From a checkpoint of a small mixture-of-experts model trained on Wikipedia.
Experts: 32 experts in each of 7 layers, 240 squared ReLU neurons an expert, 3 picks a token, a sigmoid router.
Below are experts of layer 2 (counted from 0) of a mixture-of-experts language model. Rows are named router (the router's row for the expert), up (a neuron's input weights, with its number), down (a neuron's output weights, with its number) and show model dimensions 192-255. Each number is 500 + 25 x the weight over its row's rms, rounded and kept within 0 to 999. Numbers have three digits each.
After each expert's rows: "mostly gets" lists some tokens that are sent to it at least half of the time; "comes before" lists some tokens at least twice as common just after its tokens as in all text. This comes from a sample of Wikipedia text that the model never trained on. Tokens count by the router's weight.

# expert 3
router:543566517482542483481534503496509418504511481519495523511501542509460470507493510473487545512489478540525534492512477497469530503534491509511477510474474529499495459487507477506488524485485519
up0:504492508484506576500455495442454487485511536518516493471492533516499487501478501466498472482502517543512523517421525538480505504483506515470522465516498504494489491513489489506496501514457510
down0:518466519547530501504503495495497465456495524547501541495496519470494545512501442509523488494538517531490548512533521537472545525493525468502523491475522479570481470455481498522523468515499490
up1:519504428496501482520471521466479482521528488490514501524505488502462515487518507520450496511468499480496534494531489525465506503484478535498500509506485518457525494542453541485497512488490481
down1:510508511491499516510499460490473515545459506501521501534548494527485475449520505502510474488534476498507508460547492505519517534551484492494485484478508462498500536474525498484512539478487505
up2:513545527506521507509481494503516500540506519471500486501504449450490504521524460478501493509558466483513531535493536478475521538510505518511555467467536500510460516477510482512545517491511442
down2:536489503471493488513463487510502487517485507509502441488546516499510482523530509439491439541516510492523489505546488516488518471491510508504518521513515496521509469473460510490502493499526458
up3:477494488479528499475465512482470489498521505565514467521509543476496535507516481519482476499503527515479500530529510503513518483479531493495487478506488505516504505528464490469487479524511525
down3:541451542524482525484549502509495523457544467475462475506512472499516485488500484496479538506506519475498530496498463477505544530515524527509467483529493471553463516498526449471493507472560513
up4:534486437489515524479478527500529501473497505493510513539590513529500505554463497544546516471494425481468506520508495456477491501526514456496524516491500516493460504448434478509503535513475525
down4:547537494567478493497463518484487524517511484512481459533511496466498542469472468519482485497488492529458539451506515534514490501490473554517527519487525488534501524477510533510499432467478493
mostly gets: "°", "National ", "Party ", "School ", "District ", "Cup "
comes before: "| ", "of ", "|", "(", "in ", "for "

# expert 7
router:526474472468483502504543517529492514511508486520491493486498509461528483537480499479498519506496456502514502505505490435453551491519467528495469492474537496544530530514510526484496469531522486
up0:505513511480484482541495531506480485480498464487502475531488537551490516487507505490496497461501505476503503523478517494474516474509519469527486477500488507524524503478479482528524462501500518
down0:517503486527526477485520468522444532539569495567493505516478483490519499496536522501541467526484538508551475510530521500539463474503481511531499515520496537454508483506541561526485517515517495
up1:478434491502505508511501466524496481491522489533526483547539517487529483494527499515487504510483484509510483495489488511512571502538529529540476494491541508516474510544498510496447518433507470
down1:488536503541447510503466510554503495489511551510474533486493536457496468485506530464498546518510486479465528467528484471477503466501471514477482479487489481450504476479459499526465503481556510
up2:521501497502509489473502504518494484523494445474497516509472538505500503548471511491519505505498422516563475524572546505495493519508513532497475503497531503498497502508495492494483527486498515
down2:529473515507467529519449518516559479508535505545536506487476444485494432485509511504504510487489503517449540486504485482499473520473499497511523455540519535504518454502494482497506515492538520
up3:537486516488486509531507474482500490470515533497491490484479502446436484470508482495479471521531521472485504491538473472463513464502528484487502488485489558459533498434534510483500455483497514
down3:510533520500519490491478513513513519528520449482509509443482507541518480512516517491522486495449506518528466560524533500493491480513494555515500541499495486537558498510522517498520494508481435
up4:431479520533513446540519456554510483479495532517490499511489502478502490515508465458498493492467523520466564491491508452502510474522461525505539499484529539486555463487481534499527505516532518
down4:481486484496530520522464500490535526476517515520455501503508493497485488527494487524512559443476485505516472488460518550498474507491504498452492499508500492490469516495520499507475512404503440
mostly gets: "in ", "on ", "i", "o", "er", "k "
comes before: "the ", "a ", "200", "his ", "201", "199"

# expert 6
router:529487525542511499451550506488521488532485479490500559441505517492503492517496532466485543486490501533544549496492465515518502501505474531503526521432481542515514478512526482501481513501470535
up0:502481478504496453484522529500494567514510470530503498484511512485461477546525500549493501498505518480545538511553529492544494466525520527490532515496504512495449512470537504460523470520508476
down0:470554501508477480475496494462475519491506483499463504516534465526503495529513460538518529534507565472506550515526496493512553501473470512484500467498523500487531541486485488496483511486496492
up1:488516516512478517508457553483441511533506526514518523485512464446477501476497445492504488480534466512532503519498544485520516528528531535498476550460508527468503504492507509486521526493479467
down1:491499484465484559519499512509507527501532501491507494467523488572503474473483457523521522505467505521518493511535489496509541514492524508502509509542509562513494491508486507473502493473476492
up2:539499473512491504495519512544458526512484522523489507493542535510474508485509505516494511494523506496468520461494528472515525531491448489461433475506476478508513504509487529503510519518512521
down2:477459497531498496521522484484472514518512541517516508507513484500507464473489520487503495469463494457532487478521481565541505521526506531474456510476511511478486520509532508502541494514513519
up3:508449523501503486561468466489490480513495488480518537501501474516519502482496496496447495489465512433484453544511466476505460462493519522509451530514548480497509505497476527491479500514522527
down3:465490527506527500535491504484478525517488513510474487515478508530489491484503510485488539533463495488486503538480493453492485493494518548542511514473527490444457497453484476467478565485509512
up4:472494503532533517533531509530504464495521507533489519532525483466522507528500498540533474488498518496518488507487479521510481507513492473495482506473463515507482464487495449501470498515472527
down4:518493508515560527503489508467513494470501508523521531517534469503497511469512513497448482494483518461485476514499482513461496524480504500494526483489496479442533527495546510479531524494468465
mostly gets: "Women", "Born", "information", "Location", "Preceded ", "Species"
comes before: ": ", ", ", ". ", "-", "ing ", "'"

# expert 4
router:519451488502526496536516506511489495532511461480495513470528476470499467522539513524502488504497475486480532501468500534462518497497512492521482511515503494528530448520493489502484529459467462
up0:508507494538493470499552513512482491535536486437487477466509545479489509506507504488501477513478469505520509463493488489445509531497496498538479488518498517549491511508560477535543517510475488
down0:529490476496471506498495517471536502504467519517481515461520494482524507512509459482468465506536490498481521488519528476487491492505499501519544498508498505464543490537535475547485487484523519
up1:530499478480530456500458485528500491488444489487525506508501479521525525525483480467536502537517444486498522522509486534460535511511537484506511496488495543532449443456528492505534486470466542
down1:465522518506486492544516527510532514498517522454515527494474464506515470498502506507513523497506489523451479483498540473490503468526514522530524503522477532483544490510510503482493555499554537
up2:532508479520479518468485471479520536486470522506475507485489479541519514484519495513514541487500479463467517506449514427482531488528520488494514532480536522530526507517536485526529485490499525
down2:537458486556512480472465501499521488534519503499507503528501495466476492525493501447540446532518480481534554513533532493523511489481480494517517488489503498507493543468534509532511470479534482
up3:517519493476476490508538482507471456542506500448479509480502476533495486506469461541480457514468506495455488485468498465491578520508514508462503533492530487518501481468460524485489497481500500
down3:487485535509528576509552481540489540495502497459531515540505476525511501486492493474508483519518540492510469556498518486464541521510477508511485544488497506508490514485496483493482493495495455
up4:490502522510508491460469521487505474522490507481505493486516463503503514534486487490491517494476497449483529501486518470479468515483501518508585495486463508503502534484489459519500502508485498
down4:497542507508515508530524492510487488483484510500524478489484516474503511510534504506506487561537570468484510501511485476512540486541533516499527521482529483494484520490510506473506471506506514
mostly gets: "s ", "es ", "ate ", "e", "es", "ation"
comes before: ", ", ". ", ": ", "\" ", ") ", "' "

# expert 20
router:521498505489522448482517547517470464501491493462510503479479519515479537512501523476501516488499479491476524522469501495405507504522487529502488520490530530545491491511540512464525551495468477
up0:573519526501499511513496502473493484497485514513529457525518460522532523479501526512513462481499499489513542521471470523466485491489488477482536486485528478456524505496519522513476485485484501
down0:503483504534480483507452500533522468538502493513526550500489475524458506478508499493484505475528486479500468488502562485482482505498472511522486451521523533506496525480527510475514504455511542
up1:509529474497523488463472535506519551495522448586479545459493483551514466504458525493523545447483466519452493544520461489503530515509533482497518482516481500501521484557511492521500507560489544
down1:492472512505521488508524477508522534465469495489528524497509506490486536506488521487497533489484531542537529504544539461482483507533503513452494494458489450509459507500529512527532478504510497
up2:531497468477513497477510497501465493518501479532498473508470508496500495489516517494506516488499510482504502499536536509474512498508477470516493496498448508519497489487555546534506489504513502
down2:466482474506509525502489470531488513511517498530503514490503579475498497479514454501483455469515501510514452454482522517508470484560509476472551490514514533536502532532494455490488512455537490
up3:531539492480480481500564496520483511510491516492527518515551517535519486515542468483536462491545489457493516535505471522488459497506442477491491470565513503456514466489500490501465484544490492
down3:497529502531515481475514513464509538460504510480462494486528511478502468504474480509489531491482507505531499491487530505531513519479483519466535572504518514514480515479499483530489471514490493
up4:555518503490501472517499499491463525502495567482497500529493473470538505449483471531512499505530479498511484480517477538487566529485499469486536528490476482510518495500514531428479520497506455
down4:521537529501484467558512513505488456518534520526475503524482512493510477489552474468465504518482488500504497529487472476535481508496461510502518499497487505466504481524486489464513474525499477
mostly gets: "and ", "\n", ", ", "or ", "), ", "but "
comes before: "- ", "and ", "which ", "but ", "he ", "who "

# expert 26
router:489471471486495501492542508503459511528498489546494530429499515485482476521483500493495478508507489500498480471463488520469472551529490506538502497518510519525492496530539507484498538482470554
up0:451525528515466459507526512528496486413582550497487514480514527501510566492477519507531511504501494482514505526470503531522513541503511515488511509524465486443450491482556507475508467523469486
down0:479471511439505514489466560508475476517509451475499538490501465497532486539460479508454462535494488488463505535526532466496508514523529525510480466473535537559481507489525521530473526521510529
up1:586481493532492457503447513492496484525485505510520479509475544496485473497501538514458497484520466506497488409499503525502526458519489529522540482518536500495423462509496503516516500477524508
down1:500529504499466516529472494517500450483481496500451520546480527509542535481546516507485506520562502456483516483490479484525502517513515498468498533486540492524502448524533503486482491540498466
up2:499533504498476483510545545469500544491497496493520465482510554522490511510507499511527510499520474537547498507499545508476537484484503535456504522507512495458510502502445523494477471458535525
down2:483483533516503493526510536504508501443523564486546492490529531471551504508478503521484479515462503481488458513524487512495517549511518472454502491482488503524495450472546493527492560485558446
up3:537503457520480462487531514492468496490509511564473464505459498521530488504450513498483478507469521494504512462488462461471475515525501490544502514495503484532513520517508527521496513499483531
down3:487468508517504484524497500536536529500479479480543507452481471512466512521479490473481457491472534452491487474533526456542509517477543509530505466482460502518511528427504498506552575464489490
up4:491521512488558523489489571462525485463458527502531473503534516501537461508440474481503523529494509490507487493495555501532534515533489559497512502511524500530539524484484513497513501504485537
down4:508517500513498468522510493505477492500477453480515451494514475457513519529499500467534483463505480522503529453542481505498483488529507498541516492499497510505508464500448496510451516486518464
mostly gets: "1 ", "0 ", "3 ", "2 ", "6 ", "ing "
comes before: "| ", "–", ".", "|", ",", "; "

# expert 29
router:533511495497499536495502525503514512547489505499491551481477489474483534513490524517498501506466507514502554475480472483511510476532472547478477518495492501537535512455500470494490511532480510
up0:483492537501509505449531523500498512543495504532494507441528545470518498531423494503480522485483553460502475481453495517536507481576489517493475538464512520554479520480487482482514543519512544
down0:539459486484471486482525597488555495509527530517509516476484503536507490506494500470469498528530480515496488476491519424485515523496551495478516509510490487524500471520526545506525491454490502
up1:504487540526465518553532525513484519537470478513540482497469446513483508530453531500497498513507496530454533491567521491513520497488503445475512468515516505538493484490505517464530458497511492
down1:523481507501501472499527512501481470508558522532489488506511527503466499475452540519526459522480502499467447507512516524504501438520501521536525498530535520519470516522503448525471513498512502
up2:467512501524465497501497503491473514511527466478482524489495487468522511508489500520476512469517482462507494462477443489500495519534530503535528492498558476522528492471474481486528492470445519
down2:449496516480525482546522462488470507492498470494503499590488455512541534475522490481516508535506473461514486513498506496490511453474525497499491491453491517500496507513465485513491470460526433
up3:498477508500513519487449534459496508515487495456460469509505482475506536532475516490481503498532473483461510494499524544517484501478524470457480505477482479501515467511482538557519490536487502
down3:529486463497509463500514485532491499494482530469496515437466465525504523532470535528510510478507488469536498499512505511479474487526429532500483526481529497507505518488512483471513467491477489
up4:555468473500471503477501495487497498508462524537503489545501485497471522517500538495473481451507457519474521467475490515453513447462541522514475495481514552501530508486485476511499494516509477
down4:490519498479503507484491521480525508506494507475522497435456468503537471511569519507483465495509548517517493505482458475529491532534543507503500530498505472510494495465506533497495503489534535
mostly gets: "\n\n", "s ", "== ", "\n  ", "States ", "\". "
comes before: "- ", ", ", "==", "===", "\n\n", "== "

# expert 11
router:486489487478518470524503514480515490515485474500490541475445508534522438509476501509508450477518462520516554444491489507498519480534492538485514539533484545524490514491537498463480516512480508
up0:474489485554529497507516493467470500536494518494480537535523505468503509490526532460510465480519476507499534488475537479491568467473475505506488498502546537444521525496489518435497452463476519
down0:484496488496471517474504514472546455507504534516458488505467514469528499543489526504466510444523503496511457528497506508499454502517478495472499465434459514539482488533520505539533500469522444
up1:478499516498513502523530537512495512473536510493477539496502464488510509480539513440509518473557502485520551523527507467493503495518503492526476504525557495504445550491520525484487473505498489
down1:465529471505494527493474532499527483522474509496531514482491481517529490546525490509492489490480496499447462497547530466461486508495473554505481501462505520544476482514501459528510469504471517
up2:506483486478498559521498497496470547526465519504487477474506483483488533505501464503459488458495501481475512467515475511529511517465500511467537512502511525513538482483498501518489518521548525
down2:540519517520518536531478481478451490516430534509483506477475502499485504532472524523481502508478514494494551502472490522521509503492479533490529466482498483482514542471490469474510484508511554
up3:486476505487492489494475475459533515527488536488470523540502494557506488482505511524480498498499486500505466520485467454488486498530543486511536511486521484497519507459524514480477508500449508
down3:501489482489487509534474479500497481504509454497454482511463438458506517470466496484489515495517514538452532434533496510490520529492504491496495457484464472539469463488481527507523489512492533
up4:521453491475558519495483509528493531542478508528522486506453501474452455496550501496523505528458507464464473472516495492483534507520518475534478489499508488494497520526486468471550471480514478
down4:465500526495546475501491501481513513507502510484497518485505479496508519517472494503501498485538487548500503485479522466487525545481493523494497503517519541528517502522533499473538470506488488
mostly gets: "'", "| ", "le ", "_{", "’", "! "
comes before: "s ", " ", "0 ", "1", "1 ", "2"

# expert 12
router:547523526521505477484558497500510494487527508487509509507468527524469488487507556487499491496497521489528489490457485500455492507503459535521458521504538502501519474453516507480499511546515505
up0:495490502464489499491528525538507525522527476497503503486474518485504511526511468546528517531498508533519509529470478506482498513553484466494504517555444444519493491517482490502471532479490488
down0:500478506524503467507497509533518547478438506467552490502512456504504491494505494534489485466511524488473467479516508518569497516493496512451550484492537503475499513498495480474474467489500476
up1:495492517487501482496513459504509497490525503490483553499482511451533486480524516487494502509459506504480511510466506550536514488519513550475491484505540476508508463461443495527467512453494529
down1:482496486502490479508486492524447520447484497511470523523542510486483516475489497493505548517508508500540480536513518560497486517436481493510456463516480494516488514459534532520510473477519452
up2:531483445474495526518512485503527487534517514471480496484527520476486519552549506487483502512467481500492437525528460479524490543481493545528504505544490471475517500499456477498563524510516449
down2:460495485501537454501496477508487496527517533484478468507480485522523518503464437460478500480482489504487532470482535492533459458531537508491493465474515506496528512543523502524500525462452507
up3:547507504492497476479456457540457494465544542508512533519465493495516502495503518477484533526452510483507519506528478536491502505463487484513520484469472513507467485499505480499495478506452518
down3:523471461471516480518492507465477526538467509468501494500449545503480507493508525510475508501504472502537491481486505499468471521492486485485478487508503513458500479503520522454523498516519503
up4:480465485510493523533484483532472520487508495526503453497477491504503523503484492495498481490522516470525474460527526498489486514492514550491526475504498551558500525477472513446461524524510494
down4:488537489509529486491504533529472441482484495497452550482537505510485547544523494487488527484507484529516502488530513447464517499508475524520465470518505460503504476535515494533518490503505508
mostly gets: "(", "for ", "was ", "with ", "as ", "had "
comes before: "the ", "a ", "0 ", " ", "born ", "1"

# expert 30
router:503514477531487501532492531481532482531534509500477496448459549483451499501512492497509529524461476507492513521462476466475508481539466497522488451500486518477538482451524482470430553494501493
up0:454493512492498510499485509515518520523552516515500498476462505488511520464551522477447477464460505477506478495478510489500489534502503506519491533509498533498479496485494490475487536536519544
down0:519504498536518533492501486483487483523501503514523486527512482467484490513444516512483507503510525465471517458501522499497514471511520529512501478457499471509495492470460456556457504539465527
up1:495538501513480471471464493478548511531485506493488501486490493510455520493500457515505505477447472474515501492476506501521481514498480500524521491479516488477474506462500515509422510488480519
down1:503491486428526539565482498495491471503465533475501512477570487504507488502486481490471488510514482512478461487520488573501504499498476513485500492510514495448497497497535499487488535528484529
up2:477483525517518481505531532520488471542511516533457502483464479511533480501506494551509499489517501483515482470496514507512508513491421526496528509488483507488488509429511503512522473483529497
down2:554501497493486531500509449477579497501511493489461480476529506437495509503531526469494494508482570532504531509509479536534559464496519484510473501525540539493503502497486479509477501496510471
up3:482494497508510494511500475490500498515525490484512478496526476450526480512491531532487493493467522503502523449532493507510492551507495521527518465487469458495472540481528531481513488527501488
down3:499457494503520498540484471464523497499517480493499456551507498482558496539519468482520506525497542493470459521474492493503495513519469504481534468508507495534526494488488511493480482516502505
up4:472539511508506507514488533458540507501511476502505468459515486481458504510476485500549530510513449542489528456527504464497503527479531507504500473505504459513527497517518455480526503513472526
down4:553510484487517507533492491520488529522486530512536526504463521530501518517504510537556497479507505479497490550428557500490514492509495512502507485507475496494506511504482530479498529509494513
mostly gets: ". ", ".", "ers", "). ", "um", ":"
comes before: "\n\n", "The ", "In ", "He ", "It ", "She "

# expert 16
router:548503486492544518468502483464532492525467467509495525472481520514439478508509529433501522519482484495482491512497475516460523514530483514531505498473487547526494488459546505480465483489493525
up0:536513518518483485473430475519454522497525497485507513529473519510453512484511496532518424490553523472516501500504489515470517524512484453532474515519492504492496533517515506478509509505489488
down0:448512550488524502456486482507538539487506495489470523520494485511455527527491532492490511516524520488495489521556501487532497481520488481530459465513489518528503472528515500503417466475508494
up1:483493481509471467509488474476486510503481481488501485436473485523502489519480513491482513522491492484481504483516492499529527513498530525482540480539519510517528507515493503485501514466484524
down1:488549490484474521502482518483457485514497504475504492463482476465509473482445522495508487519550492524500547475493480514534481443505473516472460545543468493524546499570485506503488518470499495
up2:493487515506485541508542530522524485538528557544528527492457484531479477465486491467491501500473503462508544516497520491479505504498489532502479516552539468499493479461520528485482513477515472
down2:477498461486514490496523550488526501478464525502494449469503518502484516481473488506483517543491472498497525513487527529448446511508535544494511500443477474483483523500460500557488513474532503
up3:460478476501466469491515497519517528470556485497447539475529528490505461521485507507517528466498510483513513532516523471521554497507469526519443482515494514525532515487511503495542510527515511
down3:476559519495512481556519533503528490490479536485460525526515481463491487504512507499522517508523507472521528453490520467513476496454518516521483501457505464477466479513486507527490509496477482
up4:531518498521492491525484472528493488465457476464508501492468535464476491510504532494478487467530551498493501506501525486511528532511512542484505476491517516542478462495488512493474457538505483
down4:490489528495472518467554503527535491492498498509502460539497524499536467524526486478548484516537526522478474512460501467482517452483502510486503490493521523523460529510453517489523476478490487
mostly gets: "University ", "team ", "film ", "Party ", "years ", "Team "
comes before: "of ", "in ", "and ", "for ", "to ", "("

# expert 17
router:520500503475560488532543539511492485483447529508478487498494530466467532534529557517507514490503487526504470514477478494509507483523469554484511481471509548536495509463503473487513502466528495
up0:515518504497471515468465518516496526476478512545499521469487510487470463494526501473551525521516516550499527484475521450492507474496437438499478486523478504516503458518536481516512472478528497
down0:491477489436493520453521460506501493509485515534476535463516493507529520476505503500417526462469494524483473556458468509533506527507496516492518444509498536533507488498520505507517511466508484
up1:480453439490501484514489503512477477492494479529523516512531545477526473542467529553517490523455475473488482482492566430462507487561479526480464529548444480474477487499468477499492506480447529
down1:540527533486496513462482528480516512490516542492524445494467447509451534520512447480443486514528499523497555508484519511511480469513486476500528506508508542490520494487506488490492516498512513
up2:473472476505520473531492484496507520509536541505502491484515518493486481448498488470503504503524523461468511495482502503506515489517493469508541497496462528482509488562507508506508510560473544
down2:525501479502506500456517532517481497505514483552483541495485482507513530473506450501507514461484522458529499519514468533513520477515532490494470540506505454513490500502507536496505489531536489
up3:470551482486488507505493516506522466527500506478506520543523498488493506488491468493517505518509504475519541543512520514502485517470543455513567467463497517504481515491537496474523572478480485
down3:488487481501534481520518446556503531549523515490477494538474512488548511510501512543486472525562518543475430460481483496478500476526525501522486516484494490514484523493541487486468473525525532
up4:557542463513507497511541491528484499504511531482483478470515464492513492530543537530489486484520469507516526497499510513476531534521473509523515500506539516527560543449541519487575530522499515
down4:518498501476517530506508491505458487491436481493490545514490479531474482508495540495509496507506473462532514505517491501509493455482515442529477497517486512488488483499529499459482496524497471
mostly gets: "from ", "==", "===", "been ", "== ", "with "
comes before: "the ", "\n", "\n\n", "See ", "History", "Early "

# expert 27
router:540507484500537517497527459493539440501480454497507553506480533494501498492482516470476500500501490521510522528460499517446502506475487536514491487483465543489514476510511475518498489506495504
up0:512514511481471527523505450497504476551485493499521515517528505494446518451496476495538502462501524470500454513511513501486543526486454467492531513474498507451502517539500502484539497509514505
down0:448474492529532496496507517489480525477471467521520513495518500485495519489489461487528471462479489559503505514506556474518486500522510482479491490505492520504497488537495511477480501481476519
up1:518509455493451452488510498503500489527482449466510513528496507508560472502498509467450487519481478490455524525497513496510543448481516496491513461470550500510531463500507536483475512526491481
down1:517507505528489486511510492469535485472514518504480500497514490469443511537496533488495442471464525515531469530507514501516561549490529501469495465508517530468492521462472525472468529483502490
up2:532530513516498505483510511484501480524533485488519488457527517539493453530548503522514450501562513507496455491482492453531518481499510508508492478487472507503518515495524519481519522507474529
down2:450498533445490488468491542523542520543490536523499510479487545476487505518480518511456486467499525504534554497505498484542473474492463537544515498502529472511480475529480488502547496485539506
up3:494528529446517483493519506489480494494505543511485488517465495466473463496491526511488480502502496483480483510471448511487528499508506508470522487514459466518495495523486501506504489504511512
down3:531505511507490510536475520471484493478469489454483482442493500505529483512462484486490523488523525591483497512503460478542506508526512472506495527485500516497552521505475506488534502473500493
up4:501518500473491501532530535515507431548526489509552461470505517563540545478521531504499478530442474512485506507455498550451485514522452525515533463472469515527502501544452493467497524481510525
down4:526466498465499462512523541500509514516514492501482540522488494467533491483507491467496516514506534496482522478504482471488477493508509516471512556526484508532483531552520428487497479467465514
mostly gets: "\n\n", "\n", "was ", "also ", "At ", "She "
comes before: "- ", "| ", "==", "The ", "== ", "= "

# expert 22
router:533486527484504456498536551470528487492504498527463528493488534459505438512525515507505482500534487516509542495440490471471527491499474540478471540450463515528513500490519518511466521523500492
up0:490442494524470504517522514538490494525516458507509471508504527461490512508495494474447484521474455554507497494483478488507476515506462466516532469461490495509509532512499501519476494529500485
down0:467530500489547459466514499506475510504504520496488475550445531488484534458484489481541459510516520487517494526504514514524493511492500503569471519526507498511523514500518532500543531495485455
up1:506518535522552512492512473480529503532522533543494513526477498474520489499489461526513520517499531499492530534493525473537514556515504517440507490474505487525537541440508519479518526525493494
down1:508516459503466506529507537463480492547515500485504525526540470511516518489447467481539471468492495499509453467448495509500480495521483498495516490483512516479523501496497456494497519487525484
up2:487552516494496449513474487496562492520460523489514499493472497513517458500530534471547464465479537514498492498490508546515530504466506487505497516516517503494503479514497510545484483521465522
down2:485505512506462520505498523449501475507514478574478520547531454473516490530474427514504485468473501509479508501523494474469543545456529517488483498513503520492520518502502556509499500508503496
up3:551468532453524497472528466466509502502460531476495481523500511466505510500531489522507494522488517466504512515497451498484536487462513508485531471515485471504520524511496494530484449541514565
down3:527534489516497489556477469554514479482523496510492506524506517510492463493468489518468497431510513497515500496506516511457504519503483468508511439547542456472471473491520503495558519513490453
up4:473553465504502536502487494514507447493505481487535505530498511496480473476525460493544504495542519462485508535496470518481517545529508529486515496498490519476538476512516495505466504510512509
down4:495533501487516469466492527499493494523463507470484509526509503476456496520534455516523500450448481502481483493497496516481494498487489554518510520494530472477522522496518540465483471485532460
mostly gets: "| ", ") ", "r", "). ", "), ", "); "
comes before: " ", "0 ", "|", "1 ", "1", "— "

# expert 0
router:524492492483520495512529512525474460503491501542472556471460525485470490536491488482506463485481475486495489490513444513490551522472482524522494530534467532498508454460521477494475502477499516
up0:536455485449530478468502498493513499496536512507489492496491474506534509498473487553507527528485473512471488490467476450446497542469505456521495509477506502463523521514517500512489480499502535
down0:482496527507538471473523469495485515472485506544510511507473541477517473449505468469494457522514469470468500485476524494476509467486488506497476454517467514521528431540530483511534484490497521
up1:508506500459490518467506456508473488489541531547451524480497527512515479525488509443499505449489470507505482504560475517513481469433554535498542511475502516479525479491491521457484495496451482
down1:509512534470486487483481511531473504517511497491494480506490480478470428530512516474510504530527471481503536478492492517520485488476513509472468473557513506509493492471523554529466512560512514
up2:522472475515505478515524482526510504474538455523501497490480538484451492484530505493551527520478517477452465498510503533533516481490457508537463509462499523469498535503516472480527443510484502
down2:506493509506511525507453535503528512533490521524508508503508496509515498507488513484506536458482490497505514502465422501475531497499496515555494468538482519460487544490497524468488520523522463
up3:524501490507492463492512490514536515497517510546504509519472519502507483526457490499489494516511530507517502498498501512523466517488533488565476527471496497480498488496506489505492505495516491
down3:547519456475500474476546499523550466503492494514489518498490548512508469508491541512491495480487541483490505502511516506502519548559489452511504503486495493495506488475456443456529511523479475
up4:487490497490490448499563499536461489477500476490454547479519515528491471481550531484508471450466530477494490525525492490482531487519492513502459475522464501537555477484533537483497448498488465
down4:510496514544522523507513485484483489502486517448475501510493458520501487482484513478527505492508516505480521511498509499533497518509508464525489443455520489484436513516510517531494505549473533
mostly gets: "of ", "to ", "an", "(", "on", "for "
comes before: "the ", "be ", "a ", "his ", "their ", "its "

# expert 13
router:504504475485529504498498493514517494518467479509500531478516525499491544482502523499455509517515436474488493482484514524484505513507504479499495508525488568556523455510531488449485541517500499
up0:495461469555482503484502520478486516502465463495507493497540512492461494523506487512485514485502477505490491509535467509488528497480487470500519511460498514520507460488514524477506500493504509
down0:505442515522479532483514497513511502476495470499524466475443541475499501492458491468525475496506513498515492529498518525544548520550488512447504484509477538540539510507500491524486463533475483
up1:511508481500502523529474534487487514548510501503517507504501495529517495554465553479486516543502539489474477518522462497523457499525537513506496522516509517523513507444518493491496521475501504
down1:508520514520501496499495492489443495501472481454536468482524499487459532496475499525468511526500492538491449471522471483497445489523483460536490466474468522526485535507510512492491512512502494
up2:453486545537519551497485466467499453468503527511483506517467547506523485511484487530477528516532503508487517489488538506537492517483499499489514508499485518501476441488516545503496482508486543
down2:555446523513516503517490529522515520482478496536470482510533529472531517536517530461467520535515450521531523518496495492497514514536509471457508466495492483482552465470478524512485515516519475
up3:495496542472513514518496530470485531516491486493490471532525509530511508534519474547506505543520498462480465484453479511498513516448492464478484478491464563463523469484527487468468501475511537
down3:469453490516492511482485485520510498472510523498534492435484501493476475506520482489528458546472512497465511467516520492513524523453547509501533489465512478529515523491513501526508473511472468
up4:495519541470511455499518466501522510478475510466508487490524515512504486526458506494534494482541451496556519482486502491538505477496505486500523487501477547489510477479496516480492469509522474
down4:508507463468513498485492509542477522510484533499504482462532536554490528540487481476506538485488493513497532499499479432468518477542458461456526498458488474514462511490466508470480482528478507
mostly gets: "\"", "6", "|", "3", "4", "2"
comes before: "\n", "–", "| ", ".", ",", "; "